{"n_layer": 9, "d_expert": 224, "activation": "geglu", "balance_loss": 0.00262, "router_noise": 0.05, "init_std_router": 0.00719, "optimizer": "muon", "beta1": 0.95}
Below are experts of layer 6 (counted from 0) of a mixture-of-experts language model. Rows are named router (the router's row for the expert), gate (a neuron's input weights, with its number), up (a neuron's input weights, with its number) and show model dimensions 0-47. Each number is 128 + 32 x the weight over its row's rms, rounded and kept within 0 to 255. Numbers have three digits each.
After each expert's rows: "mostly gets" lists some tokens that are sent to it at least half of the time. This comes from a sample of Wikipedia text that the model never trained on.

# expert 4
router:112099135163135089112133137104122172095157157061116097088116125179089131151187175113148123116078140088132158080104112148109099166098124168152168
gate0:135120158069120144109172130130126179144129044129138099105122154155088118086127083074105138174100112126166157130145131119110100140091143122148155
up0:142115113171136177089190130144136127170154127120155124157155129123132125167141088120117158119189138068147166086121129161099123103108172114145139
gate1:135125114127133172104141191182129138143163068130119119157107131149132102131131139088122158091155109128136177100136094141140099150187148163081144
up1:072124141176121117158166048134142086117136142174079128169153150112113104095077085124105081078120086111101079142126088194135124158105120138130149
gate2:113162184104125153099125120094130116160131090117107135151177135171193113108118137168147142163098110146124124110105118143084064083108121142147175
up2:149117147097088124180091146132071140142132138065072145122181167145169092105169149139189143143166113082145165148140137126148119099171169097117123
gate3:162076031170144105088160078111153075070138123139159113081071136145148133137122170129130173100142119131126118099117185159107146110142153137107126
up3:144135167142124121164143121087112179106151187104148213151122150152102093104101125105127084105167140115156075117095136087151118116147151118123125
gate4:142150121099170096133103182152136150099165133071171097104157130126136158115173115123100112149127150104127163154143163126122156140100130120125128
up4:114080100144134145153147120151107094154107114130109119145154089157132092129102069126107124131113141141073140123171147043142166145165142104066112
gate5:123145156135102146160105165151130144066127061084160073076125168110133118058116157109131168098145085093104189120138181093147053106091128177146142
up5:122200152158112121123126124156103157139154139152112115135045162077111095161100165146084120185148175126087139125155098112136163122099106127075098
gate6:113129158090123067154120120195146154104124165142149162183171114100124106100130126178072091178124152093142186156126131138106094110143150177092109
up6:175124143156117133158120087116127113133148217137174143089163130117143141103125147173104127161104112150117137060102141135137133096082169136090113
gate7:126135203095061090094185128101125109133124113153135129146172100124127160161159193135133146111187184181186132153079105142155153171149115169176110
up7:173107051083124110141085158133153137109111163134150144109132168114146083112109160131044148154162123107101146145155188109174090116063188132114076
gate8:124149132184172110098089151123114109205080157167109142144173108173138186162074154150144073125107099152086140119156108145127142082085131089128124
up8:107102108077070113114170191145135138142125122071160074135132141101071092080133114129143110151137200199144108128097160119136130130147165155143104
gate9:149124100155182160126159126165194147123100139116137116150111132117102121097140164126095090113092154127130088132121131132127158170060135094159166
up9:135117085133109180123141132110214068091166131122210116087150105093153134100130159144107058115098103114134083110141075097115154135182132127081127
mostly gets: " love", " you", " whe", " me", " we", " do"

# expert 10
router:148114120157088144147179183154071137159150137162150113150097125094145037194157117141086104133105112154138074084183150124083101143127147112149141
gate0:128114127113176114187091160153095125125113122217061121161114116119136114132072141078084175087141129102165113121110089112129086203105162121226084
up0:125132126137128108128097133166116131168087095162119148143139052151178096180098148147158158071122187134106072136098124155135104081056163141115076
gate1:146084065142127154118164108170169111153075110110155160152152186172173130128139171136065088107159081096134075098111188114135067185119159139030128
up1:081143153100137091153080210101183092101163129142122134029156130124123138178131131145108194085163174135111129157108131084138130098113153156169120
gate2:097186120152127109154147141150130134129129190053113127130146192056101082188117148126125176175153201136101131145109129136140136119149135088123108
up2:148134147116088116141100144083134117136197055108115127096143183165161082148088157125126172126151176080127110081089149232140154120161148139087151
gate3:156108144137139134108165065179083102068141187084124084126192152177122162150096168128139097148113102113182169181073119121109136194091070170121133
up3:106127157160063178129095098144079144137123197047113182116150122080166064116170150116181092137098101131103160142113117117113172141127084156152133
gate4:107053133177124201099114119121178123126176184123102131118098090149137138073111125112123162092176150100197074124120161142102158078147097128136172
up4:148152176090167113190168112080048108110071103121173125112186225128164104190133080129147113136108097115135194136114153132146147146165080123114136
gate5:086109077131185109128149090105103166146149076165139096151112150176084097124150161122126121088170155091119073146104124131140106075124149155132072
up5:129092113127128145113148061215139191152159108151090076142110148124107118135129134097123173141117123133111105112093137145132095122116174139121229
gate6:099071080149149100150126130149147122161114077080077107080140144115132122093175118109113152081205121153105070134144062140097084154125161136167103
up6:111062075195170152135128138205142086186140097099091122099170105082150099064158137113091108105144081094101103150152088151118076143121118141092108
gate7:116128118080116154046183109132136140141095111091150120120123145109101130166162131139129152172133130103093084139148188136149155080107209107151154
up7:125055139128074136136133171123129192151134137144172106098134075160112149194121115090156124105101170122163136070130080090118140089163054132077104
gate8:176173133147138090140123117161107059095056104127115074168097079147124125099177098169122092121171157118132157170100159095137169081135180086138122
up8:100129104156150108093154134141136113081120078111045051115116149172113101094159110159211073128141131114144139076122133122123105138073177150087177
gate9:188171170129135044179143079186138104132109163112097109127086089090155127076148067121123096134126097115155116136117144157137130103163113129170101
up9:152136152108177072200109145127119157138127173184148119067194101156158122140132149145137145095118102114101086154065145075143141077162057121092154
mostly gets: " re", " co", " Co", "Re", " dis", " Col"

# expert 14
router:075090159143126130147077172148155096144170099141059125102091132123134180156154127118103172128115163176134127171112121191157119093118078112132166
gate0:108102129104134070134076118135183179123116134152141093068150070151125092097108142153097143125133145104146191132098174116177107091122077112149161
up0:117156196160136153150136123073219152107112089110142114159155146127146083203147132165089144136089186143172147142145087181140145088094094132098182
gate1:097052172145091146161128069122070145106179149148135134149093119127116128078177201156112206135174226118107084137142124120117140132095143122129123
up1:141121146188099162144088105066095085120101126100126163142125097133155077081140135142156187083216149065148034165139159057115091145103098135142125
gate2:081130128204147123108099109151100135203157141133167131093089106158151141153144134116171146088124091108112131139136146073175091105089175126115145
up2:144150106113164138107112103137124146162112167105175094141137132106111112148104141121126121053084104104113081161141180240175114097108145104145149
gate3:107090135095108126105130089166103154137156131133104142117138147087185144084117120130138120113119185194137161121058107147171120120113115136113082
up3:154091145125123130178138070116135167178172174148095160102103089112104139163136096122118155078115136131139157113119159095152118109135123127081156
gate4:111145120111105139119079083062108145108136143124139132039082170107116114137136122116109133189159152150156131102083118070143068076098065195124153
up4:147092113164174161093108127171114155152171080156089113213111093154112143135169074142149120065100093135116122169118135115173199125169146033178155
gate5:129124174152168091155123099121113140137121098153099136146141087087124153080116123123144128146094096184128105115152153134120104119096173116114143
up5:153142159199089123033130065111135117110132137142132067074112119156105139135173141166138122191136160136150197143147119095161115103121140173169180
gate6:067121166102172097154153129093186104114101175089165173141136074070103133128098122113159195188138110106123139028143146123139075072150086158113044
up6:116101083123119180087116137131204174144137143155121129092103141156096086171137120146103163166137153180116044126166158120135145167131103074167109
gate7:126133111133096111169144137098061124171060169142105088169080091111116117100143143096150170175140124059116016179113141099123140110117183097151130
up7:118113146125123126112091103129178136145112050184117129157087142109168083083122125110084166145194132108104157142067163091129143110106177162132156
gate8:102101183162132107186131163090130182153169052150103138133119134179190098107092107143172122133105146152136110142117076189163148147120149135088126
up8:116107101164171108172194142162104153113140124148156141216099090070118083188136085159151166068129132138127158138114167108110148086094161131080129
gate9:101134121156169164144126131166145128119180131148143131115092102145075126050109146169159131154105102138145109103121114068119102014128145099089140
up9:074147148147142188117117061118134096142181121197186114126175090147106135090130123167119163143103088149123103122088126098150117160134133134062066
mostly gets: " red", "’", " stone", "'", " water", " sea"

# expert 1
router:093133110090163163129146129171113138153082166113123159147191113190154095109131106112111148136108109083095145158120139098162141182110132162158072
gate0:146115102124138186171045129073129136098121147124136144059112115150127074161151142131087161184085105053172095096185120105080143119172140146159063
up0:150144090113124152189060121119142086128117149063142114120113131100140102133114108086101180113153140092093107146163147102152084105191115136186091
gate1:111144100078113089095109143153119100128156138138104119133136112116125106190190169129067068101174141109100114161118129213088096171114164067107178
up1:140098075214125133114183173088075123135125164097142127143097148131122116135083159127144171133075125074161099140124092093117144162124172136141144
gate2:150124104064131064098117107033150098083149112155168128141138125106100152103082109134144148143136125090107104136103071116159137135142140061168081
up2:159125147125125152175162145113058169082129080158096158098132192094102106138111154124109123122126188119161183067172118150161135110182088146136128
gate3:130125134058097053127141166182084130157166095105040134108072079125101122180159154079071136065118162127131109124162104129143084165153056091130171
up3:164121094160135106157128130176182113156162113208148145169123123124154118159203123129085088138135205131092109121127093096146153158120097070149140
gate4:124099106153176110150128155129084130115128054173119090159087089153105170128139171158151140144176121177159144156118091198112153166123121086107153
up4:157083106144128130106114135130144174117143133143170124074115159088102097132170166150082151145110141139084098120111176119154105150100156130155090
gate5:124083135091130144189147103124120094078109103076107107089155124098119156128149133107177117125179124090139185084115119196155094097063097071157178
up5:176138139117140108149173115203083085153129038139109071139091131116128135089148096138155124114149150177132165155115151192105103134162147163129103
gate6:045103116110105111148163154181195206192115091106066122127159102149179108098130165131159188104127071149120117134128126122134111128126186134133068
up6:106119104114098132166114171180120187164119159127067129147149112127192144079121096175178137079131074162149135160178091166120140130153152096209063
gate7:125136132085197090131110102127110125104061128101117165154210144139143079120160150199139186099156096109071125122103096106170104175170130152153105
up7:142145133113145090096143169130174069123148115126153139148053136182122133109126113110182137130164173107104159160187132121111167205167143100189136
gate8:150173171146140117127115131168120160150187087056100135105128082169125093133140112138083108129133154142185207055127106071060124169147128145153109
up8:187159173158123129136138132155138166162170100041143136119166061174101133119145149164087086098124132101148150083044099107080109158114170180151106
gate9:086189157100178150113156051130108100094168184167080142076138140090087121109063127134164132123103109111146164100112137116155102222213104122133146
up9:172134149232131133098092205106194105066114118099156102147145155148196176106141073151089156125117122093126128156151151169102171154088122115081126
mostly gets: "–19", " 17", " 20", " 30", " 2", " 19"

# expert 0
router:103135171146140126069183100102167122123111110111116153147174117074168138082131091053135108110106175105067138163145168148120101112173101155097147
gate0:143169176135170144126121123145080161171159109078143124120150146141195115171142086102133145163123051143097082077154149129099105107111162081203163
up0:186133132056136075134106147112080147171138099106125107085151108150203181107087112102127118148122099162080080105125153091159126124121132111167138
gate1:151098139095098063159129127092107132104132162161140082177121093159094108103132109105155149096101105081121141116078113166019124133142143149125120
up1:151065133161114114114134155110091148120146172151140102166120124213107142114142136143111164159064138061115170111103142138031135149097127160093119
gate2:160202134149138141143179179147037110128147085116130129094113086095104140113113140142150126164124113100137138124121179128081122161145145110139153
up2:138099139145119159140096086146127174112095178117142149116126131100070134115147123111149117118112130195200122149152174095157141133176122131153118
gate3:148141157079103155176100136135101121099187118126149089163135093185146077145148171163136160078087119173135148086143126182145121178107129145102125
up3:108122086163127128128143141184169186127114102133160174131103168124095199086093069163096088212130135110133130121121119101155165073140102150159129
gate4:148160149148104146127151097163137097134124121105131131123082231162120112110120166120110119136116104069134116119113172103113132145058132082134040
up4:125121127131141178083086055134123120119090178089127208145151073091149129112154110149146155108130126106116129127105198172137149070142112170163137
gate5:174163113168129131170138145145139140233107124155066222106136096137139124115068078136094081154154098167090166128075146160111149056108106103094087
up5:111112112120126125079107084119123164187138111160129085116079164137139120117052124091119117215186108162129114200151150169120102108119123101158081
gate6:076145112083141148120140069145110095180156121107106142145108107142170114185111147117148117051152188144062114117149129174134153122148140117133107
up6:087134108051138200102125118160112138122127123075106092091133168109145098148086138128169099107136138145119167049135176112124135084151133088129111
gate7:139151127176124146108110107132112159154166130130122106087136113067089126097110107110123150067127179144082165155096110190096182098116152120221105
up7:124118086112109088146165152174096157124116117170101117105128149182145148125135133149168122104150138158152164135181117069148082160155123170102115
gate8:134143092103157155144144148114116126102144103138130159157184137139138167108098166106166121152098131111088117161126072156121148110138161182100153
up8:129156142219139148098120114178160109149082136116141122119091095149113089221162102108103135144138133140103109131169147152161065106105080167108115
gate9:123118180097161063089152100163120113098184087089152112091130122118090125164122085121100175147117133112135114150125104080133115151103103134157054
up9:121099160107180073048109098168079119102181093143173118056149112142086124170132094156085105128086106066170105137143118111095103172099099169135079
mostly gets: " \"", " (", "–", " '", "_", "("

# expert 8
router:138163152110151138076127083130113157132148197157182149146143126173233123148146109162163169146145099125112118124172112131064101113056185157153122
gate0:120127165095082116139094132131102117058074188105143124072153191099156153102153146119105142160148140067109124078154088168130145156148051211119141
up0:151106170096087196152121163173121125079111158101103120088135142067143115118147157122179133193153189091108090054132083143140129126141085140103103
gate1:133095162170113092104121153094191121087173177113137159130119090119165197188118160097090132144144101135122139121121127135094143086073120138171158
up1:128136163154098147091114089130163134061073136158167136072138147095153095100100184156119041235113133133170103138131110123125153036098166136120075
gate2:191121211080172162091126114167114123124147188181146144123086119111152095153166144165158114202152068073119141152138165121134095130106131147178113
up2:147187161088175209105120183191172125140153139114104159125115136089178084173145135166184111122171115111126119148094154142138112162128130105156100
gate3:092155094135159102076127113171128145104149091137153180081083112156111134140141126164132084062143128168127108135119155122035113160114160095155063
up3:114132141078100079081170087141156112138121089114168155131123133166058081153129055112132111124136105148117206126132122216094095122175108108126156
gate4:111145167049163065074187118165160047102087126116109099098109124116093137157165122154132129160189123152121127127197136116122113078156143140142154
up4:127077127173081135194079149154210178145186110215160132109117116132113125112073108090103126125122171109108135106064106160112106129122109183127126
gate5:153151155120150146101070141134155120182099111140156205102089113130074144108118097125091117155147092066151095094153146152119127125172105138148083
up5:150113125152118110069147098081151092132129146097177105091135161158093165106130160157104079134127202116143155098151070143126163123186110105088142
gate6:106155126149168139154139093099116133125130117146109144119131116136109139124183139126124145145164139136129084171133124147152130160100156161131132
up6:137135091119115118084092121163166104137126120206164136193080170111205121110062116132122165066109082110108183126101162094113116135148167160143128
gate7:159150119150096101136209097128171144100123097080120129165158129132140090186154090111113103098166106112131088154117093111091110138090149110152111
up7:101118157120158094102105178139135138153134081194112123085107110155126130058129098120118139111084116119098139069124122153144137133091098159226131
gate8:112140039109150128133093055109153132146146119130200081155116127191130081120113090132135131117193105115114164189091114133145102114105085061116116
up8:129108188118079159089147118091076164164178093145099133091167123124131110071084149144053130090115190157147120076189097158130143119181049136103140
gate9:129084152133144106130106096141185176115177112147097101121100151122155165165143113148165148163137147193139125168117101142143165161076148105129108
up9:159122095137112146133123107130094139103178069150080063163157093119119166096105108163158113166170133144115136059079113093129168122071126111085151
mostly gets: " Smith", " Jones", " Singh", " Daniel", " Bailey", " Martin"

# expert 19
router:157123125080117087167145139068098159112084185086150113120196134119102089133091080172111060103144124145134119114157079027142146160180122070175101
gate0:107124175170108210121140119043119153177116110069129149090156124077124089162052160153090190176122153118129075125112220180134125148115128102175128
up0:166153049077142078116102104142142079066130129150147135198108145180190181075211131123155096087115121132114185127144050081119133123156127154067125
gate1:124169137115128116140080168116153132153109021079136094155146092126114121189150136175106144095092158185141191130118121140100098102119123120104115
up1:133057087142123123185140100106117145144173164137086163136098230138134121142119156150128150167097168060083055140163159137148145142117056114195090
gate2:121147108096100176125137150098054109160136180187119130139149137085149126146084134164118105127109149179122136183171122151128141122118177101111168
up2:180127170112168171131136126139110099137161150148132135169132120140172124127133134183121161082112086094089091112118180149113184126130170086102053
gate3:122141097131090138155166091149127111172062120110166143143116187130172137128146032159168198174154156176170161135190121083065115150135116164092160
up3:125108148125109122098089134137101179098127109128102155131129065109138139125122174086094052092035102093129121123066141148164163136099139131131173
gate4:132148144183139169138153175091134098135095169138106135143103066068084112143131145157097173169072146069091123173112083098123162153098121123059126
up4:129114119071151111105125096129076148108127105104081164159121128146163089091123106118100082078128176156180152115166135095137087163165147143065101
gate5:086127158126147185125123125133099079150122122129142123086172118148100113188138069155084067097156131164153125111112135093116137119184117139151102
up5:137084151151091071132117097091117078063206072143146149155017163208120134101157131150128207112114081100085182130156093191144136147090129084106193
gate6:169130096140163119151117131114131156142138085145159104095123111095121113122165130094134110097170097092170126138068148118152130151147122128105129
up6:124162154132132111122116170173151142074077092117148077120081113125058110097087169122127095110102126154117104091093116166131162107143161114100057
gate7:100091191186118138143138139068178060169100127187137138124153098160116090122061114100162148126194117149086126097151070078134136095089138146128078
up7:137117132166138145126117158083189119098169186138137093111206189166146128127111164122204154166166099184124096108077147083133114114141155150150108
gate8:093151113093149127156097079119124123159134155108124082112191150133131180086132140072138132132141153143147135136087172119129119133134147140122117
up8:130153079143155114122132126128080138138179093086130156141147166125127119109148123142139126168060107161148129132158129150121153154154125111087114
gate9:158142154130116092134053105132074138190086187123174130112086095111108138093118138105098179085127112053147064129156144109119090135148112142188094
up9:183126148089124132111150065171133150155094142213055061241064142111078131153129088145091126117123116084158149168128133152144125139074159133125105
mostly gets: " pm", " Harvard", " touchdown", " Yale", " (8)", " Arena"

# expert 2
router:130138059101187166175029153102149129148158067154116149169109102102044092130097169103087103154128182058133147100138159169099117126157093107143119
gate0:168105160115123111205177117102099129068160146111125120118157169089128067122148142128112163141171110156111138117147152131082147152195130092129124
up0:145077154123110129171152162096125141125122115115137085139161108079143086108159153095098163099111130122135122161157141106117162192167137077191133
gate1:088117070156169139103189152148146095088170146165148125141101059077162127098139114153132142135101162141141076133125156180115123142173126114120171
up1:097155106167152125176179092115134115141144132094112168179090140148104128122143134115141172163129190133085127163190144158129143151167164103092118
gate2:154159071107186103127113152106054129075129168126135112156106136073132147117100103126089120097124132146108085187121178152090136112118088073117086
up2:117130132122118079128117082116130162098105167154124144109128143075156147120069122131149116131145082145150131153125116138109113112154059050141110
gate3:136162154133105115112189099118119126092121082154105133123194150075090127113119090094134095120154150120194140137136105062116116142149133093131156
up3:115141123131120151179030144162113123112129138166118112149146120202109121126102171141134132144098132132101098105086136197104072118098112108082114
gate4:136145095130127164129155067141116122159100086123120124174168203137084090069135163130102123107145173117069130142128147131145118131102088142146111
up4:140098168146086170124170137121132079132152113168056127143174144163118110176188141167122161136134079167122093213163119088156123102075110141149147
gate5:203163164146117122106139122090155102119183125125180107131155131094085127094137104156082121103173086154128148146075148070084131164138128170123143
up5:157111109195156102131155119054109118146082073140197161132151132199145187123184124175118158129084082097163153159141143129102125127112166197095132
gate6:135156134140080108133085079097086098103104106136119166139147074126106133124135118130089185094203060131097139175121074137109103129089059162144126
up6:165108130128121167088127145106146181173122107133167107142085145125102146074198144151182101131111138088119104110132141211172161100142126168128102
gate7:134150113113139069120085171102142155132146127080154121135115156101110112184152100087197118064098117091059133139138157155141120150084183159179064
up7:194154119128166190123138134082078188130055204128183127081116100132097114153110116129180105083106073132062095122109160157146056071170173088124084
gate8:171185178144140153113098113055090125129085133173145120058101132175159106155125089102125136118120181121095142205099126174191123112129128129101132
up8:191157128111106085114159183082146074116132152168088160151133144089140030103124122135110078142151080131106136111105158152128112137083081184148126
gate9:147087200148135124136122131115148140109116068123158128182111061161146154148103130151066104111159137118127131120080136159156154116112111143077156
up9:162109193138121161154124133150157143131138120166162119123087098154142120161112132111096130143187140145110130085130160122124140123137134147137131
mostly gets: "In", " In", " at", " on", " in", " among"

# expert 7
router:079079112066147155190066144070152108184076054158109138177145171162146098111068123139130104085110096127172114049135148162126161136132061106126124
gate0:185089062120146163152149135097086171108194164057134098142139160089144129136092109097113130099144154097108121133095148104055108143171145152155086
up0:140068180128157099108122094092114085086099110128168148141136171146104137064122164076171114210131081152100126085115077161125120133065107088094171
gate1:136172122155155114115107113166148106205126125080118098138141062095153122172157128108129115154166102099110135066081079141150123128138189166182113
up1:167135145130110141127134108188113106206112147078140095131126091144134163113163159164139126117116113125135121125100085147144162109148126130143134
gate2:149103105123134121118143158100060114119168152128122128128095179174113184106158176119170130116136149081144179100150130155134165136079154104118099
up2:125064155132119194183080148110122139146143157137099159120102137154120171133175156108197142060092110055187104108168121176121144186110174135135132
gate3:121171126102107144036177124127106112113143176106131101094152102181206150109144111120085103113083135128110150119155137151168154100142076146175158
up3:124156120142134054210126121117111122138130166147099170208146150077082077161105147140171103118105169111151142158136103093120141153076167094080111
gate4:195134137093171094141108181075085112128117145157147133118128149089150134052132063178110141142101189193132174079128118115137099147110122116135120
up4:123101173151104122182152093143077169117090144039077115141128116155100086130061114102127149093178140107135103082113206109118086099137182125152139
gate5:101123077133176061165128135135089106172121146098085116105167110120081084166104071168200135145122138149101125115086188113143145159159074152134163
up5:128121110093120094118100128166156139186086146153121119108138149152098130139151118147096154102147165142155156180072110073121143090080136130124125
gate6:118118122133131092107123168129115192117126123077200152112174108146115133131122176097083112084167170122169142094115107170124128177096164118120131
up6:138139138134155144179154081165112102134128143179067081145081139123142123078138126175131156160072099129113130148122140104145081116137083143142141
gate7:191122129116102133120148146109106102141100157109159078095129139146126079148134162137143135125161189134104160086061088133104120113206125105123133
up7:106143137176106096134087152128088148114118123140129106191172107070107165124110145121119114090105069144123139110126109155116103179090124088127142
gate8:146102116117123133218088115156173119124103128163088079055132169090117150073136082111100083090158131173195103113138105158151101194139109099092122
up8:128086206188121088127186090128186167154190148113068149124099175118100158117172117219105068120067168120168080108207111115104061161107098155136170
gate9:116120141116121116095156150119105123102152146087136089132095098178153136114154173134132106132133065096144057106131168166111138120173077076118092
up9:155121118136127128138103148038136149168089111086152110143127186065133125142137070110070138090093159156141119103114142140144124113031181124145153
mostly gets: " up", " won", " out", " played", " began", " due"

# expert 6
router:049094164141108085143131113123129138125137112090177070105091147149159162094147108127150155145124086161159146160072165125116132092107116165097187
gate0:138169054100151116004115150076133103187110150106131092058117170125178171110122138090131158106159156114130047158090061160130175167114138130077069
up0:215118143148110126179114144164108106103095044147155155178069121116118115139105104121189028178144118083113161120039095134111097077158155119165092
gate1:134167126095130157087153146150134091134105147150160163116114153136165092165063106110087130089170165072137099113091153175147103159144098107111137
up1:121117099147135098157135105156121142197108097069136071141161105074145140099109139094143171146129139111067128105114158175162120135089127147166140
gate2:096152121094169118090139167149119105074129113105078126146083096044113117187146134081120088113162121086154115161121145073202150185160150180147116
up2:136136088130104160128119106169130131062139121145088097119129132104134126089148129113084108136140122144139092184125085154086133128117161139154108
gate3:152113183117150153164110060109147200170157111109080117147116117132138113072159133133081167138162135057143149141126080136127098145151126099145113
up3:122107149107141141104156185148108087110143134114128138100157119102125122126135115122128089087056113130115125178127139145146131106126174169154133
gate4:099122175161118168113151127119169120128118116101168134175158118124136166144114118162141153135152133084137133101168098152112135104056138071134100
up4:115140145156112110168160078135128161117190205129092171094145156124169230129107100117133213109128097074129120095160093101089143143183193109160097
gate5:123150079150076093175099085121156139121114106073174184205155150144131181163133106141220158098158111097160152176167149084131123106100209127113188
up5:139178129082104127144112159136141130144149152123154135190151157085166131155133121137170205118165089100118116128128103087156137121116133118160157
gate6:138163218161126126125154122098128148159101118190131120094125138127154132088106112095140188160128065151120163132172102146132101124055109124178124
up6:152119194112102180087152112082162150139092090175143105071086178071111131114098105124097139081122078103106146125085081164104137179150135084125141
gate7:160138121155118173166128137145122145107136086149166136097163099131155182142140119074156103133172147086145138144101117125189119148102083122198141
up7:140098141118123116101125098123123110108118096132124134144131067169136118128136130075212117141152119142159077170154138100122136139085199105140170
gate8:093136114123143102110125159099190144058115133114184110178120130102094130107132150138139136147160167165178142108097108189151099141073125138149133
up8:147142128125109112110113160098194079064088212110182132162107154083073114141141152201113131138134134141145127133169065177129056133149163179142112
gate9:162151130157153082079162102069091121096134119120162095102112096161036163154111126184102105114129139088147109102118153152076112176089199176107158
up9:121072159185106155204115137137129140144138082125150177084074175138142090110121097102195178214143078186161157124137108133171161106139064102146141
mostly gets: " film", " School", " government", " Film", " public", " military"

# expert 5
router:088167141118145146147120147152095149101110151106093161096143111142104110168100103104130099088127174128126142102126164073135152132145114074129098
gate0:137137162204182100162205116109092103085134065138122032105150108145139172142124140126118155092129140111063135130160135167090123174126090098113086
up0:133095154178102086110142095088125159093140094181152100136161158113185192081123151216162169141118179167156167108120147093178117102068108159055157
gate1:123144134161174113121149118127127148099099137107126101102150147166178103083099110115130163131132143140138133144170107158083134180112130069156126
up1:102142087138121093223103125142120156139050188097140130100113156131155053187094140153130186107149154142151148161141105127062134082083193127135076
gate2:099127124152104156126113151142074149138201151160161099136129087211128131168152102130093069139113129183121116157114080108128119100157136122110106
up2:087151132159074127083133119131178105159095126108121137174083174090117133143170122143126115151127094151129099072130195131138121139150224152171140
gate3:121110150116096146099118147148080143115140118184133115128120111128101127131130106106167128183142151140141136118107140150100127087015151079168063
up3:097147097134128107060184133171162058114104162126088112108115108152151189153158113164101114110068107127161135110114098105139146121103120102106100
gate4:148110153123121149094085149158089096157175154127143095119095130079122140084134156104155139120118053139083085064160111129128087147148107096048145
up4:121139127191076066192145105077105172088112118113045143110141116128129120174107085148096075039088113085150216182056173121153139097088114193176136
gate5:075075187078115106069163128144094171119136114113161095110103119090120135177028173105075136148177165128124105135098162116126146133079138108123136
up5:185143165129138162168111185155151094123112146166120186078116118203170144154172060126127173080063075079172162095182096111135111093185131099123157
gate6:204160085159105143049076188177142138170201095142163137142127114138139135117158168131099097069066179122166103119095140121116102102082086079191113
up6:152156086173090114050067169159128114151171113161151106140105072152153139064183123111141133130100165155188123096089092078120124117109130087122112
gate7:122027104130099168139101077150120167129160122114094115130136102187096166077149114141152076139159116154116184117128092164159085117120177133205125
up7:113151135162207098090165115076151108137102122137121115091097072121043127102112127139134081140079157106206162163168047091130136139158105114057137
gate8:107125116166094163146181103102131120095160129105178149142071095100078158071121141118175129155168194148104093191164120119081113104111130094111152
up8:147127109106165088147123141144147144155136136143140110116176097093121124162139128154080142095107065183174153116126157138186111116129123165109115
gate9:125094077159102152136089078118117075130156032178142142133094115092147120144186094097123199143120127150125081126110094123091125079169142120137103
up9:183075098183099156070121122104120135113213089091141090118049171111136103102091158082134138131102175130096141171070111103122159091101185137133161
mostly gets: " 0;", " %", " 0", " MF", " Votes", " ±%"

# expert 18
router:155131118137137198149101131125137074209138120130082150150123091101146110138113141145171123106091078101136113129107121174166167148179171138109136
gate0:132132163108067085065151130089112165177182108130141086082213149125113080100077150069102076113127113118162127120072145134135091105122208169154101
up0:141121155130040150085117143084134123132107099079162110098209153106106118105109138103090138161129112145126113124132156146176100116152230149088068
gate1:117156124126104210142145158173104110066098166167134091156147068112119179147108129139162066139100099099122150095085192120110166134129085066151138
up1:120174176164086187140128149137094154082143191193122091180117168149119158140134111105123095117034109083137121135171173075103147146136077063162135
gate2:118140144169097079089110093109112144089078184130122119147142193121173032143144115104134134137112133086122127139118179109147110137146110101086115
up2:076161140176136125177110081117127175087179132108112103119113145098175114149143154112159145084153103134102112138150131149143132110123152077133113
gate3:157115155172140141139101139123191088118040115106148135103194081115124151159109120132165152185153108093090094114128158083169135107145093151100106
up3:187056150149133138130161152147121123136097122118120125107171113145134147176118132119099151186152116125109096086132150120085142101130149134125093
gate4:105095075135082149091128095120124126063130192075119128124171166154052105089158205102061156162088163091058152139139159160218114122157061092178122
up4:111149163181136169143090149099165145126108157123081172155094156137144127164123101158144107114130086130176116126080159159064135081090119176158170
gate5:148116088138148120140159071168086107089141149176149056082060197096118136158133131140118119108174117101080144186112164157143134200138115121084090
up5:139112112055154149119128158162155138141109127218128164130143117120149100132135076132114146131109140150139084135157105138156160067176111100131135
gate6:139116106118077161181128180116112068091136159147133133128123082122108112180123052090157132149112173137109138132137159116091115117122136054144130
up6:140161118130121129127149127131128093128168122124139177110133052141095094138136087136164121191097118144122131106121136125065132125134147089127095
gate7:112085136073136129176089129149174168096178157115165075079147108187092083158137179150074140045076174071130171136153128140098128107111190094114210
up7:179167117134118105136166120121104105108105060144107153141118159100106155094096100114148141140169110149091105171106162117127144093140112149165113
gate8:216119165182132138105138157129138144126136077137122159114104081132136074035134118058071087160157077167082162130095125100125101157170056155163187
up8:142116078082164145136121110164152105133097168122098131168165139149141188231162165139173177174115159049145081129142122141143172094063200161145085
gate9:162123136096137065132107137078136095146155143078153107150144075093124146088157155100201167138131157162072138151134139100096095096111135128111123
up9:123122161106113135174132061081046178095116141092128074095157123127112180137153143105136130149117130139135091046095085076143138135147110143110152
mostly gets: " that", " which", " when", " but", " where", " some"